config = dict(
    d_expert=48,
    activation='swiglu',
    moe_layers=[0, 1, 2, 3, 4, 5, 6, 7, 8, 9, 10, 11, 12, 13],
)
Below are experts of layer 9 (counted from 0) of a mixture-of-experts language model. Rows are named down (a neuron's output weights, with its number) and show model dimensions 0-127. Each number is 128 + 32 x the weight over its row's rms, rounded and kept within 0 to 255. Numbers have three digits each.
Before each expert's rows: "raises" lists some tokens whose logits its average output raises strongly, later layers aside. This comes from a sample of Wikipedia text that the model never trained on.

# expert 6
raises: " |", ",", " ", ".", "s", "-"
down2:109099152171112099124172097139118102148174143186096141135086099090113144110138121119098126140122114154152150138137120121134127170084143141151160124153048166114192056102157133118114159064099112124127124123134109122123131113178154144151154084195112097151168139133151105189119063077162135095153136120161097135140151180105187144123076186096108182094147123134090019154121043134119155098156
down3:124139130129123162116076154170111179113090145149109158105100165120124099105097111056206079102175129136114086151095123126140119138109125167216139105133094137093189097109087083141138119162113120081092107143158158161122097130138129135170048114172133131153124087118147117175068132142159119144118129201138085161116102092170132119122091141108146107101119131087192165098130156146219103101202
down4:105131140130124167075036132139089112139178129140161137117110104083166092157097071141141092091151155166089132139157134127048155123161139152127113081081179106182126121208132125162189076159143181103127143120079091094103167159115137099120096160136087137134152160132103071099172112153105114138167121120164143133143092139124163128190119165107096149148074141106191121082060175145123134120139
down5:160151060072132188108050167150110120075118157123076116146147158114123086107125121076177132128131161106127100165114144135139131086117158115188147131202159157149098143101075113148112137127093104129137122136119098138114171176196157135183110060062117170151156117154114160136106105139124198093131076118109125112088127158110128142091096130137150101118156108175167190135136094161077084191100
down6:109084145124139118093167148124125172175073138144104115154105113170081131141147135110101109143104125135148197158132119084177138109107161101185160067157199077147054121112180151124167155110133155132192122168138097109140147155125082174136100109161144092061150096085160164148187128100141123116087105097104156085086137176111120070151111103068162132125098144154106102153076159081130094147185
down7:089086103141084095180108102066144119092092150129060131130156091062134165156163185177135071140042131102148137140117174137133092154141100074153128134171116037135086140155083166120123083128108092116126136138139123133100156152121145137195153212132113112140150170120173198117099136110135137106094099171176171150080132134152126111162135129108100124171169107160101140172116147100109123119151
down8:137207084115147100152123156154075140152075109066154126111141142139072089135148165162133123152111122121137095106190110104120133152153156119143164156048099163182181120068147102133107087133150140142163141149093166150072126139088099076094120114093116130090179117121129170137176075134166049152132140120075167142180127111128134114124089093129073104175122173151168095154126130184136075142167
down9:106179162117145159147160141082146124100171127174156154095077134087167100156128189145145097121120091052153136113152208136146133104095131103111150120093153118107154142116152114127133107174103120161076197120080139095117143139111080124117127139126134150142101094126167108144151091148180117137200111091151011193117111131126091116093122133141115157114075134205164104035146130128106137127128
down10:164115114112118103206137070133122124144140190210116164174135136127179084128125115089054096117155151152180121111125082091040145144082123129180141098171111135118086074132136130124129108155158099175094095180093114161125208096128170135153177109135096094124128124117145095151134159121114109118121121148109082181165109092175114113096145156092148088125074127102200113142108163137142141139083
down11:157147077096123142080173098137199109087139115114103155095083174114085125206146154140075070152143126093090124151101154132104117137129060125097122162159115117121174103145086198144090124136152102051104149172168115140101170197122118135149113159029122161120128144120124096154140133093108128135088128115104157078123114092103146119144170133144157150148174086154149114126148112125167217137165
down12:147137134123066139139090116158168152122145083088099083127163103119079140131096198111134080148159071126104150207125139117115059096073110134167119120125163129135100092124147184126138178178099195148068061127093111168133099152130162221079103131103115128113146135145149107161100129150132164129119108120113194121118100156160148096082161080113104153128132100187181175127128120104132172098138
down13:148173100114164140138118119111121101152140085097170099118113139154082060155140144149137157106126158126144125141112163131096157153105123124085120187150096104131162143119125115139085117083161152120183109153107096131149148056067075195112113148160110119155124162190133145115133111142071136084162137131113105125123135130086114116021197122168135155153144073123112111164116172095110241069172
down14:090117120126162159181151124142145150115104113060127117085053119108146101161149073031120110112101154110117093187149150129086136101144168107084140106153134124152166059097135155090127116143157143056089073151113147109124224137156101105121081133145174132133129108131134119200118107131145155159106090136162137088125156114105134142171148175129103154191135137136123121070198106142127190135173
down15:154094137142157142167107032104072145134118138144059129163173115093197090058165127176159115143172121114090129132117160158111143140170084143147185129133122121039135175136152121127150150130139135139114114158170108146150123072097178133141067079094143155130166143112136155171128091145082143182148110128191111112102128120113117088135141115123112098223129106103085131095125089139115054137135
down16:135158128134143122156133100133141109086101159130155122082158132146115091160192122120132139042139154140087128141141113114143116130158061111081176131101090093155071181106154156125066176184106119141155168093065146144148168143143095063156121101117134155147085120132134083138126143085130076161117150167139115084193119110141072154136127151173151122124086144141062093132193101095168113153222
down17:137117160073172108178090125187115140130195118107110085132103143100133100146111124108122108137082093153061154137124136197150076136073120141110170185133153138128098112165106092129151158066158037127162151058101143117170141049128114155142127142185118125121120185148113149148163161116149117128091154164183112141097103118179131096095138089121134115053114123147146155095080197146135134143147

# expert 14
raises: "tri", ".", "al", "com", "-", "op"
down0:072152133120115183154142152169159131162082129145104168139106187079103173109097083109140192107060134121167078122198142129134151159143153156141138131123090107096131144114110087140118107120104079143131104094119118072083057122138161209125126132174115102079144126085120216088141180132127090129137129163151164160100076123140116183076109120102148111129086105078121126131168156151148196126152
down1:173158143164150156142085170156118128157053134158139070108093152123170093166132061126172104166103149114121124126126099198131159113124149114156080177148076110121057156095101105132044136147142162107106128098116087068192129151175116145127151086071143111127132108111163187091110142146150129116165109113155085171113119135096195116120130211160090116134101149133122159151163066109123130099116
down2:130141159137121127093107121159171182161160125116124140129128151187182104074141163099105176133096108096122107162128123142087106149114180111164109148098130146143089099123173134169084097116150091131086122108109138138176133195145096182135109204224159107090127162115134136054122053151098124073138109086086132123121163175095160133071117142116112145118196057148146087083106149126111131137091
down3:126136124107071164161142125107080166168077140116098144156164104091175145116160168093160186133154152139134133074132140111116127125140120054086149079092185137107118095054113124142114111143177099129164136146103105090127148161114169144056150177126072099102156134139156128082136150113188154082161085098141147091155065162153082113175088158105134048165145166125141131101180110176122138137168
down4:082116104082136094193174090092133154113144152129122213168113091171185086084170104126100081123155087122128113113097142154104111160104107137155155140146083064128138110099101060190157104138126098115098109151148097076148121115125141150152122098175183144142102111129172161105117118153083105126143148077096131160137140124107116080137178173129135132184131108108107200138143207149087179083177
down5:091152155045162090087132090116078136098126144142151106116160127121127122121113088127154166155108121113047146193091103125115144188138136145094119078141147119094165223165068112122175129132154094099118134099122129125135096148140153084160118140119118199160107118180080147175120162200123157084136099160053058132122119122182163115097120141161087146172137162118133119130148149159149085090131
down6:071116111172131167136121144116201128143198066160078166172093105110137152147159140143110115075077078168148129159150138153096086151110123107133086103120153141128117103099111178176113126150113148137138143111130114162132177120158111104110073099053103109193124123155147123181135091124122141114122109106125063160128098134131132176146122080172127131116120218133145029127116131110121088138218
down7:171117159160113137133132093158148145150127157109151133133221133145137162110144122124116109178083162152144119144130141127100197136092107128125151117123137099091132149113151116126114088217141114143070145183137141122111133105116099110164093249128140112120151142086085158112169095142170152142059132156114111064108108139128061110105137105091068081100089124109110094195188086103103110183094
down8:132184113120117137046113161140161136084188119159046124140102153177115119164129129142142147086064087181118119169139163107107099089161127097155163132183084180155142133123107060099208124136103120146152108122084163118142143122140111100169121140144096179160109167056132081129106102092112127195103133163156126134095140153110119174148129096125109091138100177160110106180103100121055112166127
down9:074110090125215128144145136105059099122102094125138196095056136125133181100166100093123129130142124122102099141107102151146163120188177169153089064146038105099120102157124152119124102121061175132084112132153136120063079131104100122147096154159132161105142158143154161087137157093109184156149123131169123163154078121110164152192146166093115185121110113078159151150151157139117148132140
down10:104176143108153096084101129174079119123095101138174131127130113087154096094131137162118140088084144144084134117096137137113126108084153115160130139094108104145150137197158178218145196133156122128096170165148156112144164096136121121128152158084153145147135182131106155093116118098096133094074082115203070169122149109105089073132125133162064129126156053176146175168124205105123083111095
down11:157126064083083119129106111108201150144132078104146141135126131147149153204172136122152082148154105164109107082113092136115105109150090114207108112110127053154127122213193088139084141098140142122193073153089145080083141114131132138100131193128084131175125132136155125139152163141144165150117072156136153086090122108149148127096131095174099119116096185073102173175129141085162116119123
down12:153135106195158136164058099127043074180112107165148099164152124094121121057147133130134143152126075143131113136136128117128133124111107153111146159190166141133135133158121190143152151121113082172094128086107082121136073135129219166087207116070086162128103191075144147125139181143116100077078074150149165118112160117116138096100116127128105129136114141146108158177147087140152099141082
down13:157119144121145177112163092132072119098127074156076115094121137099171137127139161059130138092154161103166152028118193138117125094133148167138101073197091115128129170151157167172080105148138121158140122096087153181149122122120172114118172084097136148168120125120194078120112138129150138192078137148119151064147119114160083127145123137113150193107109114098129122143129087166165044108101
down14:132146066104107187096154158108070108179138130085089133073107150140140122085094205149161131120131117101093155101183121132145067112061171145198083153088110063171128111142117137168151109119100105119117126160116110154127106127155112118151193103128084186069130127196135174171123104117153133159162130114152129159123118156135152150106124155099183114123101134139072132153173046150082127156098
down15:148159135070152153115114167149096094164064164158106177127177143111125163079223088143109081123133131071151101128152111077096196107100117175152160164093190194145113093091098130097121131118136166167119166119103104107100123116150147131096108131080159064119090111121116162072147129175127161098163087066139182187128091114154167160128163116110112135140131117129146156133064133131138128127082

# expert 37
raises: "ial", "'", "Scientific", "ically", "′"
down0:167107145158130099104083162120082187169062180131063132119157153147113184150130145149101111166174141161131135088107060134121047104143106168164110132167113097146097152134100138145090147133128155140145096069114147173123143176228128125167136111087116158149115159124061052068148175174119131090128141125078094138087118135134111117159122126106114149114189131133144152151080111121071117141123
down1:132139143150092156206153096117111143149107096140112134132112181122059163201097175147161106201141159053095094195141103112164156163121128110157155166109096127132107147102148108110110129165099114122104122165106087093157146107129103125066111128108109084102154116184180168170081083090104138117190129125080131077165093117177108129154151114118132144176153118104151128152161032110142101104107
down2:116205061144103143130100126140118175124096098124122117141112160190103173124131107141146122143097114175131074146131134124168164086104153124018105100143085136111182149111139092134215124104179113168154127113077123113107115073079119118127126120106110113149185155096191131136105163162153113074157110077143141099109147111180134123100074135099127125098148162113121153161131188106159122219108
down3:124078172113164158080036107166132106141170137148121163159194169064087151089112084046147119127130132110142122174089151123124136155132079187208083117128106159111125155190157114119108138115157181119123105133179141158122155129160109177141138099135187131142114107131153140144123138121088076113109089082141116114136128069157125119075131157155091111132087077150160112104068116140138198143104
down4:123145152115128153066145064080179210140143168132148115104174151093132104087134154105091149112214112177137107178123126114190083168144150129151141101193135054141110131110146107100084097141197095092116138147104070132143107116139151137151070108066103120121098134166090120112176122158146109156093158142101096167123141063163169116123079162157086107125137126124172100157162150120145090099130
down5:098133141118116070137159085071181116170151129175128108127116143097152143137196090198132079119152114141107101121157105143139155126103080176129087150116139000110127099119138065146137115111143121132123145185116087097119127144138161139109151085096084158111163070080116111149093123153160130158105118168225136159080126132133161153125175094123141142158127103091127112158096183190156159125100
down6:130128120162114062102085116108101186135197118159154059125050098119171120128107105146109103184108070153130139025180166098150115137158176100112189088159126114086108172130117139107137133149154139173145119086154082151135146126127137089123152110109148152122113098149184172192131115100171090168147139097126176086110140164107130069119161146163095116121144179121132102094141155158096137112071
down7:145119104158145112131188194139163091180131113095168160111142141143074133106169132137119116146138108070162117155143182070117164163155124134103084124139098193150153124129079123081102193115102151130169071103126125151137208093104144091117145157142069116119152148133155177130157129065125096152143098130153088065136089178116124108122111062128154148088168175132092034128128133126092080122145
down8:172134142094080174172129100130126177123180134112109101132145152124146057085102123168105145131136133123146134114150132099089105130079122145132128092153133086178140125129138123142121100142071169130089130166148166128165092147159151122102180150131143116101229097102098133188079207111121140137085050167139123065132104121062130171174138175147183092090118109061073177142112140118142127097112
down9:149085102120130100107136141105192088091076142119166167112117103173082146075119158142182075097117085136138096155110110116115152167167136177160172200180124168168155120139101097148167113095187075073120109118099142141116075198081183136121138131112112108104099124109124078120077112181068140134096128120152125172148136111086151103143101155101123157077161101137165172150137091137182142187114
down10:160132112105104148173153106123156119165148137129204108112101109103201117143110153120109102177165131161176094072108055117092086089122122120171084060023165130099100128082145118151141161085161103171096151133103068078143179145147111123118145171146175093120073089114113123169124126136152137193105139072138084167121128139189108119150166156136142143152149110087157108155115130115125162140156
down11:198138120122169104127131122142124144107124112086109171107175148100074116097145150092070158104114181132132171168092121119128096073162112066211139138135151096115103164116153103064093150091176097176127186109081141081113120109142125119158142150187150138139127109120139035070140117071119131144141118136104165109082102104130151143084118182154108123153158161107163099205137173153105118179150
down12:099071160133183143115120151090077124074135087088196133113151069166047149096185186108125095141120127138126144102118146139127120080090141129165134154156109138112122156141083107186180136132187159166101069120182103112124149095135148153097139162216119117138153137138106108114137123091148143127162133103078062114132182075145117113141091094142168153116101121112064131106192133132124184117165
down13:160124147137173078136141097171062088116103171127190156089094180156116078086199135105161085180136126134177093082142155089140116171099153111065140102105196128113144083106143147114141113156141045174169115137102116135107122138108147142096104170103124155084158124093115156177169132123067179130146092116133091191118144117150142130123134119100123123145125137147165120156103084094206079087130
down14:130087149100114115106101117146087184150147096136142192120118189185094107133164135164090111107144152135131126092084086161068127119111145133218133137150120152110142098166169102154110088075159120116184116126099175133169118101129113178156136168088095129147085136115094150122059165146105198105197144108065130137112060171085069108128147141144145129111109112106148170172101136089077163160113
down15:161137194150119111089112076167208089042106147167097137182112164180121145168175188148098085070119116099130176099087096061140067129112110108151135100125133131109137167132144091110158158155126133142108120145108123158119112107164109187175133125151112111108140148096164114097117125133052123110092099115106156127039140114147157104131148116161073156183140125157161124119166069121164151146156

# expert 3
raises: "ing", "s", ".", "ed", "or", "-"
down2:166116139099225109121069137141153098125119123075111107107138157134129152158195112102068175124149164101116168114072161138100162166101108184154019136149154105126131144149193167144090183106074124132089123112151148160125078156102177100105079116143149133167098124132104138101098154135078161087106116099115090095110108161146157153091125135140147148075127144119120133210107107135120150186125
down3:173166178175126123137126203154096099101160172121128151119181090131114119138129122141131148170078101064116209125137146129152110124120146154143092117118125130131125077096149101131064092125004203170162102145114133119120100110155124147145170162132115117066086095093138127119144169120144192122124194109117141154092117120119069106133087142112130133165114095111091137148128107139127113219079
down4:177134092132132111142092132142187151108125124088107108131200163125082111133137139141104082130105131098107142158110113085098098077164137159096117138098151126120154126138124146101123118203119125080119136141120203130114131127166124182101137164054116118129157143091171064151138158203138096162105086093103143132142083082083179183161115110102145228091178110155175117132133123140058075134163
down5:092055126083148133060172175159106163123131114134108083168138091156085157168170153147120155173106092115196128084174089129116073142124167071130155131151109180036106161098144155158086115158110124180142132138113131174149160117140135185114091113109102110107118151130163119110087127112120181103132169119124092167135107132125082192117094095109184109090141126132141128133199065086154105128148
down6:129120132066119132105142142123150177085148163183157186144113100126105120070164106136098100091095129119132102135122186154105160121142151146126145116097112110180169114113111129135173161114110088101093086114090135130111119147088186152167131113166105118145161135102094182153116099134129075113081136136147137122168059092118213151151198172094089151083115153131176109051070153138108164084211
down7:121128101194121117092104142108125163136143130113089133142145086152099116124149050090122165134130063111142135136126149129098092170123095110160122049092113151090111132179070207149163126122066206167099099119120162074109090179135132140082130125148148147130099149221079132141170148088154115153094139075152111118131134123131145110126164141130120073099179176178129126076178143160176157134122
down8:147096101076198144104127090190195059123158126146122095142125128053161141159168171174102163129136149084135161117185104138108148105148093060084100126125109119147064103115112160161072180113107170121144145112182082066160150145109132113214128106152123128175166117142122080151211112107113100095130085103167148102119108158091129168134115114137120127092131140148110145086106124152164130112135
down9:170156069116128127063083097136128158075157115114088124159103097154152150119133075142134085170139158123178157162111136098191164067091157083150050133139123166172149069157119116184145129078151133152137164117170124122157109087122074132129163109212109126128097147150091147145125123159119155063126088126117178195122084137063125106144082101162136112116105195132164162134125147132109097109132
down10:142103145147160166086189109161147170140083057140103150099142149110064151134118169125054121159094127095213101152119189129127125146157159077087125127172100109135192138124149142126165149109183126137068065098091103142100151108175118162173088157105113098161081096114123149149111190172125143120114136111083147090118125140095124141163093165105142174137164135140118073128157072157090074114110
down11:139104130114102109093111110108061163145172160123132145180109143133169149076120129138221157103117133106179157135097114137114104099131144074176127178154112172139093116153077170160098128127166107105147178147179175149159144073140171116100179154103165126114142171117120137152093176103166177130110128133089139117109091055108055111128150102169091074068153092122120150123131119146132080086055
down12:111080154138099108134115106131122164111173161125141164159121082142140154170118101083147131134089138153119118140134112088123188139119168154118114103049152105126154110147122131181213073154116142067108023171128075156127175097111154175078091154172066102099144172104132128097171185129103155103174128140143090126156109119199110116119115119115119142157151193107087090077135127143169133095116
down13:176099117117079096150087106122077112150099140153104114154179119191164071125157218135099125139141104169141093129122164069104072170132124119176115109045129110098087155080116173170064089131117140109113150124056117122141142189096176141150120142132131143152157158116162096095101082115098166127112198135139134147138139160158153100098088123168148139140179075125140148124109138166143141062170
down14:113177092132135129151113110134145098104158097101101100140154109152150155132177089115091108127082149137122071109166132189119108076094153166156097122109166214085080104110147124148098193098174174193157168130187154140091097168153148127176137168080094136130066094103080139135105118085123087147117160080123148128129125152086139195107141110125161108118167158136125143099173110093080194093083
down15:106097156079063125136167116125151130147129131156127159211117152066203148142113141183111077162173111131134152137113121165094076101123133198148114068120103105149099087106145173170134108134072133200174131165095105107158084099109135146128130124063069131098105143122125149072074191159094091202126103138141159122120148171142097125105147087108128091130163136154145125097135155113108099170161
down16:118081128136119154127112133163142128128141185153165148134131064141128200125128093116081116164092123138184083163131072183120140169163125098120150048103183126196140166141109119132149097110122137136089114130149113113090156181155124106143113114083170105089140169133168159099114103120121079079108098084129176174137124096157134129212106136085055125114150080079110143203128084089160112130168
down17:161142176118135158104135129115173223128103089102151137118087129156113134107144053136111119130154093179119132161159145082145139113099092098091168169115149085172126170061082128128087110156137144100071134079173145121122116092134118103109090180075190157199158140123089125148162109118160119111056129137130169156110140134131083080163126139112116115160132081122115179127155126118091144102232

# expert 7
raises: "1", "2", "3", "4", "s", "6"
down0:138135110155144133120090144120155102147142155150090157126186083104122149088111123093093110132119135122108100145130215079189123081149148149072107155109151111119128151154114205088091107142159112126136173198106187143137162165178171079162099149095121148118101142133131119117138095055128130126145142067157106096095128186078040150122092097147112146185110171161089092125055144132121154130168
down1:115146072147122165095153161126090134127122080207137115105150196141140095139188116150103156097129165178115135120088160127115096157131114091092141162106125152171103059128159141109117147106087193137134178104140118180121115110179096206130100123109132131080104212135106122102175136117037105157111121165106162073135115154125123127093158065150185130116129087105130126172155125067105093121111
down2:074171151157110120134153117170161103112112184147142147126130100139123146103106102147148103100137145117114147100124139084148127031099156162054103117168149214115117159149146148085176061172100145110105118126124171163110129129114133099158074184143210057098074107146136101074110092119113129126083156126114126101150144103155132083172127114164171118091106163082175181152155172163087122140138
down3:097163095134151116125097118136109173146063112104128141177117160132150164140099154137115118118122155132210062114164105081178149097141086119102143157152169133150145104118110172098114146139104103124147101139123106184120150143134128152152140093094184121200089104085158173072164116106133177106093104157146132078121106088114165104034155083155118085046143133167204118167103143093091143146166
down4:148174186115091148132148154118088140147072164103130084089082113136129158101169114077158138109094064111151152110141086128111117084142102054075136118146095087124127101165159165127132120173209111153133170155117135140146117120086186207165093172150138072033192139145146135134110137115125149138143117088110114116132123091114144104120179092121113135119150189139170054136129136142154120114188
down5:125140131122090133078086150074169127078099108136041148137060092146138162120178133114105082090144109162150125122112084102210133109107104114094139109106127189169148128089094147129125109173136168165131088137152106123108114130126165094097175102089138139133127095133118157144113169111175151074145093159164147143137095141129154110131140141164116137076077160170161143157158255112159113138109
down6:150107110123121134177116122112130183160116165099143132166200168080086133149112076149130114125107166095089134153176115168147111142073112141224140114118068110129110109179145141114159104132107128137150127119132127108079151139131182119170142137161127112114116091104083162108128108154078073056097160125076148165143109193182111058149129167146115179137130112075181120173134082063089105157098
down7:126118111180159086104122127144083084087177127144111128112096136082114102112161126134105119141148146186117065121111194084136133206081141084159136186140113132116137191130139080096142174171092119109129170189110158174175136069184118175159129153130162110128101137089126156083144135125143066116193079095144140050142115126110162149120108144080121110139144078138123119083167147121168153072097
down8:160132054108184160092123129111131139175127096130109171162125115076097094150153099140150155132101131056115129128067113085133113052083133128162161100116159135056082108116137094183108191138162158175105116082112087164159158097135122168145113125154116206165095100178166127085142113141138127205144096163092124103116186147079126088123152187133140107171110178136111110123146118101135127119161
down9:167129124110163114109160076183161115140127164057116072144135089158158063077163147163125063175123152105133188124088146138112086169071137072080137116127142112154173169072141135117137121199099148088180115129115073100109111097139163118113125137125152082144129097114146099091159152103157121141072162151074171157101130153185139155169153109179084133135076101118129110117130196167144144130115
down10:106139148097134143131146107141143137106187160131118146143144132145110164131144130128120117120162111115219081101083141184124063135083128169089147122180096118159136117077138144168156124177110157075172124139100090108132089100148125151151078094141128159093071203114077126160089197104128112096148178137153079083151122061101181092129146098177090075163141093132100114196115078132142168147129
down11:111135094109078072144100165152151144145154121104146145116125125073106087087123122157147111164163064152155053124123043145140177137157133142190089110098097134169157118127133134205095153082153151108158121117158137154110146070151150158166089153104110181183175119115129072140104166120156106102137166115156094137157129119128084124108160175151129086165128126151177142149087033107075100155094
down12:164084096155125120151118129094056132169096148114110121233171142174141151119137064121145166092130168140164138081119130092106120096180138083080130102131084130081065147197103087185140127164131167095163114151144137134168120109198158167109105130103172133147158108092163130128157165114114142059168109125142130137129099136177124100108121148136127105082025136120118121097092152121119131178115
down13:158140081177104126127116087080116106107106167148122171186163129127099179084141096145125170169101128089087123116090146123061132099156172117246120141106148128093154133128137221121082104147104102120137159137120126200135130125141122116115108091136173127171110133127121086133104077197164112125192087151108115157098114163138089095122203142116146130164076094122112059115145125110108107156141
down14:112125167120136100117151176143145138070146169127067086129104180132148142144123107133140120142189085121140186104144152152124098171174100178145076138171126175088119184096096124116131124144186047115135100178132077137112087114166132118144105103098055143048119152151157166149108145146174141114095123086157121158102145106113205104139117117076100185140132080113145134121058120087101164166107
down15:143124153090079090104203090128125094165133132141113127101112120064108135177109140138155153082087052135116182106131134145100124101121151112165137144125120117178121114098165173143196102135118112104092174116137156083069091182042159141137121084093139139129112127179141138106129125105137141172120115140116211112121167091167142162104142194192159136117094166066126126074201098143147119109114

# expert 10
raises: "1", "s", "ma", "mo", "t", "2"
down0:116117108087123135132078200112168195116162138181128118145154138088162132068130132119111114145105122120145139096194113036137156092160050177080153182175205166117093133129088140146148133110167128082107069157096146149120169135112127101117123123150138147145128125124157101186168145063102100108096162169123137113125151136133120108111119114095151113114182038125150057136136139158107152123086
down1:156155198153149165116099183095126099093082106084134147130137119162110164143146156115089107137141148099112105104142110159131137157183130149151101139139091172116184047133173111141116097117072125094139094176140156180049124045123132204169141104134121088159082126190106136077074125142163158148121168154156113121136073098118103121094099124114104161100111137074180135163150168109121131157075
down2:069135100112091144177108103084119102172107141108116139079168108139082160096198181115129114112091194198120107136136150097103164163113134131077187135151146084098142121128150113071160129086132194145080132064147195129094139143143113117110092170147149065144145103127093149136141146080159144158094082105144118152155073103144080104144081140083186143107118134161152152122175188153128125120174
down3:133068136060129094146143124134112084149104141174147126127073109121046132133169136151183048125117146141103101097147201082102117147170082156199147168128125143089062133123116096126152152193153180162126094112155118091173116126132149133104111110117140113124130158107120095102120141116107140114151113158118163108115164164137167049157116136175094151129185107129116104190091058186174120102153
down4:093090126140080168115113107070139113128170120157129072188116232140150121095082117140079113095080118090189170148141085097104123092141121097125177118101102192084177133112088143129126131124131112132120126123098188115107168118064198181128163173123192131115161122090133152171097078159118156123136081172115137159144134128096159154089179152111166113116126104099111154098166079110140164148127
down5:082119139106175119163172161136132131071082140125108159131158091172106079108093105149091107172153153157096133122167111159091119181123103149178172108102081132159129159189145123091181074108111060130169148141146118106172120136083112123115084160066100152084165073085161100147083083121110131089131088134171153080121152170157135184182129112112109138152112110089169128147165168139074142127191
down6:077137188122162102124176111177087127128132131135147156136131150113140092110094177158185161158134185086114134074114121152104080155114154117148102096146123101126116134131131164159135101115163158103138116151166116158095170086086160142055104113114136120116116109201079210155191096105126135151128124051108087081168067172201084127118131173132141085128121131129125176136128155100079096076089
down7:154169139131090089169096170161119102107138112164146103122041117156205097119035158146100119142104064140117116140162132134167124137118140085121081117126149107068158177150117069108144117106148104120116119220129160108142121156093088182100128094126169155150128114098168105149152069111133131099150108151109193083153157194140154110105131096184071085168103172166143128128105150111123144146129
down8:117185096100140091102118060138153152122087149054160140172129176105150076150187151118064144109156162132092142175137139152149163165109173109062159112101081168108127084111152190127156138108110164109143154122183151131081121145118085133113130159183124093137156162121140153059085079152086092143123100140146168100106138137044173120077134092169086082142149112125139131112186113128134139154134
down9:129097080157168124166132102156098079064179155051093093112067184111164163088146109143160161128099076151138127129172131123137153165093123099166101215126054130106141165143136110184111112181158105082119136150088135124121123153108127080146193098130186122086120095146130083099131088166105100132094129146120165176147147149132144169127107148147131165079107142142146185163104115081116076115155
down10:102101161073158093125079166126179132084143128159122148099143112134129172089137171110151077089122121116138137142088145164107079153179118134126102041127148122085091105192107133191132150109069119132072150108126156107130187138158110120151135138175204173108111105109155121107119173148125122164143173118099150083148153119146136119059121168111159060089191105087125148106080168161198100117126
down11:093116183127084130152133127139096093143074108165139045135141128149092150125157107122134177160163161074125160164117101098152131126149137125153172130144178140159159088091116117059091117152156206145128130152090059168134142117095145059110141110142121152145113116090124137060151113179089141121122171157143126149129155118118096103196143100139080121099137107100136102181141083067097116233163
down12:087107068137104107109147156110112109139145102098115136152068124144191107144120131142201121147093150075114084169067140119145134101132129108173105101162104120156060132157176114142149146177083127146119108162113154111116168097139130106136133146127086207160101131116118133139095120133169161107191163168108134160111128099110130139178111154125071174114055168149042206069180139139087162106104
down13:149142084081157103117116136107121111111166120098085090134171074129125135130139130170116130101094139146129103153132109139120112065087114117138134189134109110142194106128157211099099134146117120092164028199124040123161142126104177133118104149136171172132122149136094142117175074115125118163152141131193133126114113108097148072133086151139132162076139106144182096130108146117237112161174
down14:160145092182170107058135124167098076029117123126129121125153159130111163121106123102104104151126147153187084090152182134126102155117088121158103131101155108155094128138097123075106131045194139152208204199140129141076134086114132170162153112117147112143070128171133125071157127161122120129179128179149168099117094088158085156103146108088121122118132138161108131138137089147152100143104
down15:166120130131108152127116131111114168140122180147160126101151073103102098148062113125157103134091163120146113115112119167082122162158074115167099127190108124123094102072080135195136197171134178119100106127179144180117145123170106119156099151087071126141182117173063151038093150103089149116109110105140115177161103177104126121135128118093151094127124133115138196108162096186113158076183